config = dict(
    activation='swiglu',
    normalize_top_k=True,
    lr_router=0.00108,
    qk_norm=True,
    init_std_down=0.00569,
    optimizer='muon_variant',
    warmup_steps=87,
    seq_len=256,
)
Below are experts of layer 2 (counted from 0) of a mixture-of-experts language model. Rows are named router (the router's row for the expert), gate (a neuron's input weights, with its number), up (a neuron's input weights, with its number) and show model dimensions 0-159. Each number is 200 + 20 x the weight over its row's rms, rounded and kept within 0 to 999.
Before each expert's rows: "gets" lists some tokens that make up at least twice as much of what it gets as of all text. This comes from a sample of Wikipedia text that the model never trained on. Tokens count by the router's weight.

# expert 6
gets: " | ", " ", "\n\n", " (", "\n", ", "
router,196,193,222,209,171,201,162,204,161,218,243,186,207,178,187,191,204,195,192,211,224,187,215,183,204,208,198,209,220,185,174,203,204,193,243,222,191,218,192,208,204,166,205,209,201,211,199,210,205,184,197,198,179,219,194,221,211,217,216,219,212,220,222,201,213,223,166,212,197,174,167,222,219,175,214,212,158,205,241,219,213,230,220,203,188,199,198,174,165,193,223,214,223,213,211,185,180,225,220,217,172,204,170,197,197,220,192,165,193,174,200,228,188,197,205,168,199,217,201,206,172,201,247,177,212,216,207,217,190,186,201,194,180,214,205,218,163,175,203,221,205,200,216,213,158,234,187,203,208,183,186,190,201,189,198,217,187,194,227,223
gate0,217,227,185,235,198,159,187,179,174,232,179,171,178,214,205,193,192,199,195,222,166,180,207,221,207,195,208,173,176,169,155,186,200,235,218,184,210,215,198,166,202,188,211,203,198,176,189,215,217,184,221,217,172,221,198,192,193,186,197,201,218,226,210,206,190,209,236,222,203,177,166,202,187,187,192,221,225,222,238,192,210,192,211,188,205,203,202,214,220,212,224,236,211,212,212,195,185,168,204,205,234,147,181,235,198,211,199,168,178,211,201,199,181,211,193,179,187,182,192,185,200,210,254,224,190,211,216,173,205,177,198,198,219,203,211,233,182,227,199,194,206,195,180,222,204,201,183,225,193,176,190,219,251,199,237,182,200,204,199,187
up0,202,165,210,229,177,216,182,229,180,206,196,204,209,194,216,189,183,174,180,205,222,173,197,225,224,193,223,197,174,208,192,186,220,198,195,238,184,208,182,231,211,216,242,167,216,230,201,210,178,196,183,192,176,198,238,211,187,193,167,206,198,194,172,201,211,195,214,217,232,145,195,188,199,192,199,202,208,193,170,211,154,215,249,209,191,151,182,184,198,178,203,219,213,201,197,192,229,226,185,151,184,210,171,186,175,190,213,199,195,195,180,187,232,201,178,220,236,166,207,198,177,209,182,177,216,174,215,188,195,211,186,182,208,232,231,219,221,176,197,191,232,201,180,215,219,197,217,192,165,200,193,183,196,213,189,228,208,225,220,214

# expert 4
gets: "–", " | ", "| ", "/", " (", "=="
router,184,198,208,212,216,217,227,230,178,175,229,208,198,217,223,209,205,177,151,188,194,232,202,188,211,173,173,205,214,199,201,204,217,197,218,197,199,180,175,180,226,200,214,224,177,202,195,221,217,215,207,231,218,227,191,235,201,177,238,202,226,226,210,205,181,169,206,204,207,202,244,205,229,207,198,193,187,198,220,209,214,181,185,207,182,208,195,195,196,209,216,202,198,206,227,186,177,241,204,189,181,177,211,195,167,211,207,198,163,185,209,182,181,188,130,185,217,182,177,227,179,212,213,188,216,198,216,184,205,198,194,235,152,220,216,190,199,206,230,202,220,185,208,174,197,220,245,249,218,178,183,231,182,175,189,225,178,207,188,202
gate0,180,214,216,223,196,214,191,186,201,224,168,186,176,223,226,215,243,208,193,220,176,210,211,191,216,193,208,192,228,219,166,206,208,203,173,216,172,190,216,182,215,129,204,199,246,222,167,195,203,227,226,187,226,222,194,223,233,202,208,221,208,180,192,179,183,210,192,213,186,219,224,199,206,222,212,204,203,177,231,222,176,214,195,205,190,229,189,207,192,217,166,218,215,189,202,181,174,225,211,198,209,221,177,147,200,196,187,185,202,161,206,238,193,205,226,217,217,191,189,189,214,161,176,228,205,200,235,188,167,200,185,222,207,182,192,197,189,223,167,180,188,218,190,180,182,192,221,221,207,178,218,197,208,150,217,213,228,209,190,226
up0,179,226,228,216,218,188,209,199,145,229,207,173,176,207,215,239,203,205,203,217,188,191,225,231,207,202,192,175,228,153,205,159,213,204,188,177,185,218,188,155,193,193,232,206,212,188,212,170,220,206,195,205,206,180,226,145,221,205,205,159,215,207,214,198,205,199,209,223,230,184,181,179,228,212,204,198,185,170,226,196,223,240,216,194,203,227,226,210,223,220,202,206,212,202,201,212,210,231,209,229,172,190,187,167,174,219,182,206,196,167,161,183,226,204,180,233,184,168,188,181,206,197,178,189,222,195,191,177,184,204,197,202,157,183,215,196,176,203,195,219,216,178,183,191,213,205,187,199,200,193,170,185,171,217,188,205,194,203,190,213

# expert 15
gets: "\n", "1", "2", "\n\n", "3", "0"
router,231,191,185,210,225,202,175,204,169,211,222,188,239,181,199,226,220,171,223,202,203,243,213,158,226,203,180,187,249,192,187,206,227,175,195,174,200,224,203,188,191,196,199,185,165,178,180,208,200,235,206,189,202,196,200,216,179,156,182,215,219,266,215,192,207,213,236,214,206,201,204,211,232,177,261,185,172,212,171,191,161,205,181,202,232,222,194,222,196,193,211,177,213,141,199,208,176,178,202,207,229,215,214,186,191,193,204,180,190,194,202,192,245,171,204,188,206,213,208,216,184,213,207,186,219,207,204,195,208,213,209,169,200,160,240,182,194,212,168,213,212,203,228,212,178,208,223,173,217,221,195,218,201,154,182,201,214,165,183,204
gate0,244,209,198,212,223,189,169,186,170,216,209,204,214,216,214,211,190,189,179,204,222,208,192,225,212,181,210,180,199,178,217,201,229,216,214,234,195,225,192,179,193,220,198,190,209,180,188,174,182,161,214,239,216,179,178,191,196,204,186,206,204,204,202,179,203,178,235,171,192,193,173,195,176,188,241,227,181,220,180,176,207,211,164,243,171,204,219,175,204,204,206,212,204,181,190,215,189,198,244,213,190,204,196,194,174,208,177,171,201,241,189,228,182,158,209,217,185,227,243,163,244,185,174,212,215,233,220,187,220,157,197,172,195,219,200,203,197,205,214,205,186,223,217,205,182,208,205,179,188,176,193,203,212,218,219,191,222,200,236,201
up0,210,206,218,195,211,193,223,187,179,229,204,188,184,175,200,220,210,214,223,190,207,213,191,173,173,218,218,248,201,210,202,217,203,191,169,208,216,197,220,193,186,228,157,201,212,164,212,201,190,211,206,180,217,177,207,202,219,199,193,188,220,185,226,201,187,204,279,199,218,219,216,191,172,229,196,171,209,172,213,200,190,178,197,226,201,195,189,181,218,189,193,198,186,204,164,200,212,218,169,177,207,204,238,179,240,215,147,197,198,204,179,211,197,180,198,192,200,175,212,211,192,188,216,207,171,183,200,166,204,181,222,184,208,217,191,212,194,193,163,195,242,205,204,212,181,216,213,172,211,178,215,220,194,194,202,177,230,153,157,209

# expert 14
gets: ".", "m", "id", "c", "en", " that"
router,211,202,189,215,219,185,158,201,216,198,192,206,216,171,195,179,193,210,234,192,232,194,196,188,177,197,203,200,208,186,198,244,214,201,201,232,222,202,186,208,186,190,196,181,181,203,183,201,219,208,210,200,180,206,201,230,209,228,234,189,216,179,220,196,190,153,228,228,251,154,182,202,208,174,183,220,170,188,216,219,221,192,225,233,209,219,188,156,224,209,226,184,178,135,232,224,169,215,203,200,167,203,195,173,192,215,225,216,196,203,206,245,211,182,194,220,209,213,190,215,176,186,188,197,218,164,183,218,185,164,189,187,197,192,184,194,185,175,207,190,237,206,205,211,212,215,162,230,209,176,216,225,200,194,200,221,232,230,219,191
gate0,216,199,188,200,192,193,164,154,205,185,239,214,202,184,181,195,204,214,184,157,196,183,203,182,200,210,173,200,193,177,208,210,199,201,204,184,208,173,169,220,187,230,220,194,208,189,191,194,216,200,205,188,235,200,187,215,194,190,231,210,221,180,190,180,163,168,182,151,216,226,177,184,203,172,199,191,212,191,208,228,209,178,215,192,192,238,160,210,192,180,255,214,135,183,179,197,203,208,170,173,217,209,173,193,194,201,226,219,171,222,233,215,183,184,212,215,187,218,211,241,218,208,214,191,200,199,194,204,174,169,163,192,191,223,201,228,214,186,211,209,217,206,165,218,209,200,187,222,193,237,226,188,186,196,180,190,188,198,185,227
up0,203,209,212,207,159,183,216,210,205,201,191,210,198,210,222,218,200,183,204,200,189,165,223,171,209,201,167,187,209,210,186,234,173,186,194,208,248,260,211,191,214,203,209,159,218,198,187,216,215,187,184,228,202,169,183,178,208,221,211,189,205,177,187,223,224,206,214,238,191,215,191,190,212,214,227,177,187,205,209,172,221,194,186,181,192,214,192,226,243,179,207,207,204,188,213,200,215,213,222,173,181,199,190,200,189,156,176,190,247,219,194,192,207,198,205,185,210,188,198,233,227,176,195,217,200,173,197,223,185,227,235,166,190,208,195,196,170,206,238,169,204,190,209,152,194,202,198,195,202,191,190,212,200,208,204,214,235,194,187,178

# expert 9
gets: ".", ":", "2", "y", "f", "A"
router,190,248,223,214,207,192,212,227,166,192,213,204,195,197,206,186,182,164,168,188,215,208,185,204,202,208,221,225,189,212,187,214,212,180,210,206,187,214,190,177,225,215,205,178,206,217,198,232,240,191,221,200,210,173,193,249,192,204,181,190,206,180,222,212,188,139,224,208,182,195,188,184,201,218,207,226,214,223,195,178,178,162,188,193,224,188,197,206,220,147,199,166,234,195,235,241,201,207,191,211,239,177,182,198,189,186,217,172,214,156,230,203,234,190,200,215,163,240,211,208,173,219,214,218,181,221,203,210,196,188,214,199,195,180,172,249,193,214,191,233,180,176,221,159,194,235,207,208,210,230,177,204,182,188,224,200,177,205,200,212
gate0,214,229,217,190,215,225,211,170,224,196,170,173,214,189,231,201,194,182,213,210,235,195,234,202,178,222,188,200,202,214,219,187,200,240,201,225,188,187,246,173,217,192,181,174,203,169,196,191,202,203,219,202,188,202,208,215,227,169,195,228,164,178,237,210,192,176,182,214,209,184,189,200,225,230,196,216,206,226,232,186,224,201,178,184,225,226,161,188,212,194,233,201,198,218,205,216,168,212,200,208,195,189,220,218,191,230,216,185,234,171,228,201,202,213,212,183,167,239,208,208,213,191,206,253,163,225,200,209,171,182,189,188,184,233,207,230,199,195,172,172,226,166,212,191,227,191,217,217,157,201,233,224,182,228,185,163,220,219,200,195
up0,180,226,171,203,191,197,195,236,180,212,187,182,209,168,201,186,205,144,211,205,161,191,196,169,184,218,265,233,234,162,204,183,191,201,200,162,212,221,213,190,219,190,160,202,203,210,199,198,169,202,195,212,202,229,205,194,215,184,184,195,163,196,177,157,183,205,206,203,173,235,245,222,210,189,188,244,197,230,220,187,200,195,215,200,215,208,229,185,211,207,200,193,174,222,228,188,176,203,188,197,191,231,165,224,221,189,235,160,200,225,253,186,193,218,170,172,232,193,210,215,200,211,195,180,199,186,192,229,198,201,176,194,187,181,227,224,184,178,183,197,225,230,205,168,201,191,211,193,191,175,234,195,201,218,162,201,227,195,217,228

# expert 1
gets: "-", " s", " c", " f", " b", " p"
router,196,219,213,199,208,191,179,192,201,173,192,221,186,186,191,205,199,165,221,209,227,218,217,226,225,190,164,217,191,180,199,188,209,189,183,237,188,214,209,180,209,201,219,181,159,248,183,217,198,207,217,197,235,199,196,170,187,176,215,201,209,215,189,217,187,217,177,239,201,232,185,236,237,162,205,228,196,212,214,180,208,216,195,211,177,195,211,194,204,194,203,210,220,208,192,216,171,221,210,196,158,243,192,226,184,219,207,176,219,185,203,193,219,196,163,227,197,221,211,172,208,207,206,205,193,162,199,189,221,226,201,244,207,198,196,196,200,223,219,189,201,173,203,217,218,196,221,201,189,180,178,200,187,201,202,218,193,191,192,229
gate0,200,227,206,218,204,180,199,196,199,207,164,212,221,188,223,186,198,146,236,215,205,203,242,258,184,191,201,188,219,215,193,179,215,215,220,221,174,182,203,216,236,161,181,202,188,188,212,226,217,212,176,204,222,218,208,196,223,178,189,224,205,161,181,186,201,207,200,176,189,195,158,163,200,167,212,215,205,213,185,179,182,201,214,193,174,207,201,218,229,173,210,191,188,212,199,174,225,239,200,172,210,215,203,183,208,215,201,201,199,197,230,251,203,203,196,226,187,214,165,187,182,175,220,182,225,174,214,196,181,183,207,199,180,198,215,193,252,215,234,224,186,215,221,202,207,172,197,199,221,207,201,199,165,193,197,188,223,175,183,207
up0,195,210,209,197,199,202,200,184,240,196,166,167,164,245,199,161,188,195,212,191,173,226,190,205,210,203,203,197,188,202,164,192,206,187,215,234,161,193,209,247,210,162,215,212,161,183,181,202,210,181,205,196,213,192,200,176,201,207,205,210,190,219,193,172,214,216,234,182,200,242,196,187,213,194,194,189,174,238,176,217,213,208,189,215,187,204,187,184,187,184,178,203,187,186,216,199,192,216,201,186,215,229,214,177,224,203,195,197,203,206,210,218,146,173,214,218,152,213,180,212,196,164,242,176,240,180,222,203,166,171,185,234,196,168,190,197,226,214,209,190,205,189,215,197,163,182,240,172,223,225,215,240,190,219,157,196,207,179,209,211

# expert 5
gets: "s", "i", "o", "a", "es", "er"
router,213,219,221,219,219,197,221,202,190,173,197,203,209,184,209,216,207,173,202,246,195,192,234,193,188,205,199,228,237,198,195,209,203,189,218,214,193,214,184,193,176,186,220,173,217,228,188,200,210,192,199,236,175,188,190,226,200,197,219,182,222,181,184,219,204,189,189,192,202,206,202,200,191,211,238,243,200,213,202,204,178,199,203,181,216,203,215,196,209,177,201,233,200,186,161,175,204,226,206,187,200,178,205,217,172,207,183,208,174,181,204,205,244,178,196,177,212,189,219,238,166,165,173,189,188,204,203,210,160,198,154,166,188,212,180,216,201,173,177,218,195,215,178,171,160,170,202,184,197,231,194,211,193,175,198,205,174,177,170,225
gate0,222,229,202,232,179,203,192,211,189,199,188,188,176,171,191,182,154,163,223,228,216,228,204,188,183,141,199,176,184,179,210,200,216,202,197,194,216,203,191,199,184,192,152,182,197,191,214,249,220,225,246,193,217,189,228,189,179,167,207,243,168,200,208,166,200,183,223,170,210,173,213,209,210,224,226,183,174,222,194,202,189,192,213,170,204,196,197,221,200,224,179,206,211,196,205,167,198,201,185,217,186,217,194,182,196,205,196,225,209,171,176,216,218,203,198,200,223,172,212,196,194,184,145,230,221,166,170,206,204,161,209,200,181,183,202,227,230,229,164,201,196,205,222,216,166,208,199,173,189,194,199,204,176,202,185,179,210,169,219,214
up0,253,197,194,187,165,209,203,200,187,241,204,210,221,191,202,207,187,178,216,180,199,184,222,219,213,156,194,153,239,180,194,198,209,204,159,207,172,197,188,182,186,194,194,227,176,200,204,203,202,241,214,216,175,241,186,194,222,177,215,207,199,215,155,207,169,199,196,210,175,183,175,202,165,198,223,184,179,199,213,214,180,189,218,214,170,225,221,189,203,217,233,231,176,217,206,185,175,192,232,198,176,215,188,204,194,193,204,177,217,205,220,204,207,247,207,226,212,214,173,210,178,205,183,204,213,204,194,221,178,192,163,205,215,180,232,188,208,188,196,216,171,192,202,205,210,165,185,176,181,230,218,186,154,195,217,214,211,195,174,184